From a checkpoint of a small mixture-of-experts model trained on Wikipedia: 16.6M parameters, 258M tokens.
Below are experts of layer 2 (counted from 0) of a mixture-of-experts language model. Rows are named router (the router's row for the expert), down (a neuron's output weights, with its number) and show model dimensions 0-127. Each number is 128 + 24 x the weight over its row's rms, rounded and kept within 0 to 255. Numbers have three digits each.
Before each expert's rows: a language model's description of what the expert responds to. This comes from a sample of Wikipedia text that the model never trained on.

# expert 57
Description: Pipes, colons and semicolons in election and infobox tables, plus the vowel o inside names, and until, since.
router:081148089156140127124142085114135119130136119149128142071116101105145137160158146137155097159131162130107150128126146129099149132119135154129120097104112109085140124097187112138095111073182135157102096127141118152143116116120115124093141093153126144113130129154127113114142144159180101153151137134083069124119134120083112099135095123103107125144182143149146086142149134139099120116103
down0:126116166109123114096093126183147155121112172110140144167117124117096079125111073138132126126111122143106140116181136165167157119136099132117152124145160137124125118109117147152156158152106131107154164127116125119183110149135124131149122171140120160131136167117124100091110089084104160114078108147121141124126155131095082177108135117140134152122099158147100148105142150103122082145114
down1:146138160100131120138112100169107156105099137127145130141120167138174135116142104112109099107110156131126176134111135153142105089090126113137151145145089115177167146138149120124162125124092135156144122118127100138098144176126144102118104138079110149140150099101155164159125176065083104113097115117130087132116110164110132135156102166146101105136132155153136137080129133164125129125104
down2:154141160145178153121166145123123117142116144116158173113116093128132127119114108173155111156138143132147140106112193128100102083124131172137144129162115138154163128093118109143113161149141136153141105147156130122147087142152119068136134130140120131157110107130126145184154127113097141126131124097145142091096144123121178128205131131165122124126135115141126135202146114128109111117133
down3:097112162118101101116088146113153115086084120123143095148141110076105120111133107103114141129109174119167173103122143139118140124152108129102122147124092126177159152116141106135159100099123120118141098121133118132139100137127161094110109170092162136146115139129169097109094115098094112110125150166097199112120128101134118155134108124135131127074128155118151184127119120118110093134100
down4:128100125124138169142172132153149104173150152110125141144127119151109130114138133108139158093115163109113104137157108106123088151136194174064125119150148131123139121159150176129155113139091130155067142135137138124109101124145118141134132147107101141124142111108133184153134112152087117148088112113099147131086164130146149140165109113142117112135130159168118120106112114097099086145169
down5:129118119110145112120128152166114184140153117130130141154108119127125135143142143105129131121137081136090105136158137167128143171112112155100122132133123143117110140117113089079096122086132140115137156133096080105152154112159178142173124121140146130105108159113117143074122098159126134095105089135134108124145124155138140084125120141069143168139095107129097108112122201132092140171112
down6:134153122097155088153122119137098116085144150118129118084115155115120141087093110120143131146116168157101109136126102145149136135105141098136119085114145119112098120158130176159160127158119122136095151097093102139121142098138108101128125170077156158146139144084156095091138137110096163098101117123091134167111186161109122156094122162136135100152141140163129106104113104121154110106118
down7:142125109117132156102147145122099132125121166132104138162123145118118167091146111146181104144122161150098137114108133122183150125140082122169144130141155107136126128131184108117094187125125132121095099082136171128106145129121080158104089113122098119095119127140141086151086133126122130082133126152153114155132110100079119157118122164097141105128116121106121093081139116151136149107097
down8:126071126110111117128127191088129120150160120172127155150155107115144136117147141164158137161167135138096110103115157101096082113166139174130138150127142147096086117176088131120140120147099195092091124134130113119125079133115066111124142131131084136141143125121138121092159078123144126144127152154103143108125118143134120129119119101126144149164156115119145137128152110110141107150133
down9:133151143152097145155162079117145118135122102154127160103194169123120121128141145101132173111127117124113080127137118090153161143125147083143087150140124144104109160135133095114112133111126158099139104139168105119158151137120126110102136140146081119159155102166109056161093118122160109116120141168154124104154132101109158098108132136122113135106092115120140064130141144125147127130140
down10:162130150090143131174148090153100120105125161109116124136109147097115138123138113094139107131120138171153117133153125132114166069118097130110111103137172118143127125128124170130143071111140142096122120131114146104129163108101122104099129112118149129116135107131108091142139176094103176113102159137108127131073191168117124133146129177119106134112147143146128113158106148161128063099134
down11:132152117181134109138109117122147147042164101132099100115076118103132104127144128124137134137102145114113129179096125140097127132116141123110123145161148138139128140128139098139172108126125113154142146139092107123097146134116108171114121105163178131118152141134128140077179127141128151114153111116152115094142083129120135107184124173148107147114073108093142122106152143158132154144093
down12:142125138152112148096112148137109091134125113132134145108155100154114110158091174091123132117184072167093094138122184130113152147141141144151112111106143106128133136113143122126096141135137140107111114114120149115159147161116172165140129148145115092118102123148109094111117098100163115107095163164129102069169113125116132112110122112109140116112125092142117101148144197119090165134105
down13:143137124095129134111123118112138142116159066131139132193140132149143119134167099103107142057129115138140141129132144159111115095117148122123128137168129113129160155154130096126094093119115119133147138128159145110140106164148147133094132100107109070129103123150156134134093150114141115119138134141140099146106052124137094192151126126115179146107156150091111155089131115090116101130143
down14:126102166160108134129110125137158111124100168160104100088145139145101159139142163110079167152093093115108126153085116131113116139118141070145139165085115125161122107166110138139131153089085125092121149159100113133142172120130147132120126147129106109145134123114184112131117097129138103091099098112117140136175146117096144119094150141160129119076108134135154094154144102138122146096121
down15:112139163107120116100092194117118146162098113126139121114099086138141126070140098135131145146093135103098123148140134174121094143101097110137117122169111107092105110151150144121117166139154099089105175127146109087122130143157103153103138125085109159139107089138112134130146121152108179129129127121139096125181115158130147125169151146157137166138128134109108159114106100132120142175114
down16:153166137101160116128145138152133135133116098173099137138181136147095116100121119133148141093173111125097089074143099098144150154147152112126101161120113109075152166108136088098118158146127158105132147137139115093183115136116151116106131151177141084166132112138108142132131137129128164119119128141146134108138149081155118120135141132142117142160102092091135138069119115147144135108085
down17:140128144072099101117124171091149126128100141132105149115096178111106114126148149103103120135117076119121110143127074147122136118107144114108103125158116150115118136166116139118147131186132121088128158163112109133124101150142121166165148112115148110112093116135114099119164108136126141143071121097141122098153093116179152138125129103124071193115120145120152113141121111137125173089127
down18:107117113109098142144105156092118106134129140180100116107144127123117134119111106139135153151127128125070095139122112128135115144110166118124112140134058110122102101185120146151147166177126138064100116122161105153122101149150105139169126149114127133135155083137132129062115128153109161135127108142161153133155133155119125149093146115135131121098157114111133129152116048110140150121124
down19:123108149119151143126151131115120108127111134171105192081114128136109169135127162107114123118158125146123074117148137119130145137133139098143133104119122158116155162121118108109129097143116132163124135147075125082118172146141143182083129149124117110138123107124119115152065172109107108130159163137143100118134130134121164130148152121140119127073117123079134120136092179171110176105100
down20:122141094128163158129135090146114142138156150147123130137070134139109156131127139097079121137111101126169109087146117128156145109163156101124147144133175133142130113123132188091135073099086121115090132118155128073126113150150134129119128150106093121103116099147109124124112149125120121095115149094134171180108164102119152132158109136130111152120108109176147144118135119156182106107099
down21:124118171120127134104135113130121127159131100138111165122138096152115113125117188117135158164177126146155124114117138121116148149117144162159132108115147152172153150092126123149175127145146126052150157107145158127147128113122157127098182116112135104163093190131125086107142098124152105132128162145127119082125096123154129131122103115132138152143131096152160113166155117148088129133080
down22:113123109160097143121077157100106112110104134146098126133150128096165093144099134138136155107142141191090128117092093116149089146128176140122128150154117128075119143151120137142118152141104112103119160110107110160131111115106123063134142135093104108133109154126147133103126174145159102096152085123128120129135166125156124135104145116091095126141132123095098141113069085120102144158143
down23:145119115105122126114113133086172118109154125150065101164127143122099156118155097101094110131116081118151148093160116116174133112115072096095160148145144144162102098122104161116146123142141122128151188107158110139134141157133111149137145122123134123120094087111168128147144121134107141115100128149166139162124116128117093129136139107113173146099105100084131149140157097089131167108152
down24:151097125117144084138162167116143127137120131147119106124141127124134113105127141170118159133092160140142132116151111159134109163113076135099129117184116108111099177132169122145146107163114106148146124179108148135151116157180086106125168118118114150118119089105124132124140157124133164105098111160144101154121136156133178124128131113161139148149115123104105157068122062125109148109142
down25:128137123163143147151181058158145124175107139162094143085114159147112117128152134077106169104114104122096111109113111105114099118088186084076119142117163119118142137161130130135140097087129133102114145127138114138139138111108142146085121153148156130152146109115139122148131128185145101124125146138137111129149131116104124092159114084135103108121108112125131129125143169115083114090112
down26:166093108138129136125114095114182145110162093130124109163134147146173145150158144131115124088101153121158160147161140141150145143142157114068150100118156149136130128108094143098106111152088125132131118113114162113129120148154132118109130132098072104110158115156122117150090151113163135133099107100131132158096182159144097104095130111082155136135089119109117170135113084103132117149144
down27:108111142121108105163105146108142135116112116098079106113130140113090122119098120083118141144099127109178144147167103143109105107081114121115133117109101134175102130131124144163136135088145097118154130125140095195129147113165136119135115157143112117137143125141132081093137129136155124134142164117182128102131151133051125117099117138137173106120101140080110074155122153145101122123147
down28:146139133160109133190118138100148120095124097134135132115129099105121096154121172142131112126142128101092129173146133104058108119099174126094124112137121160169119148126120099159193096122129131117145116147120109082120070128166117154148153114120143103122124133129155147075151101113128147143168112111163101112093090151144099117106138148150139139139131100111117112132136153130083150140105
down29:139132145136157188112142121138159105137168094123109115117131150120084166149154133113126112112174137102096076131116102136176137120089153141115132082115160131172113142146106145115126154119086124094145126098150137152151096104124140104118150148118127154120138097140089157128140096152129196123115147144125136126100156123131154129120147076153143168120128135136105130124112140049158139129130
down30:122127141136145102140118122115145164127172084163133113119132158115139135136121109153110167100135090135112125100126083134102122153156144096147094147137140144154081093150115161140097119135116169139135180138139066115156108083126159086150118116068107092128111131127146144084166070154134120143114148115097102119142137153168137132136106122107126162131110101144153135127102108111133169158132
down31:165160140092144125165137118180118082121164149133165146125098138071106136123102102127154125143101137159108114125129127173140131102158129130175143113143144134109145146161119145139134105122168146134091149124110127136108159127101108110105140142118143118140170188130130108116138133108082123095112136137077123139111189125102114139174108135131123098183161134178147118096135128156151099136123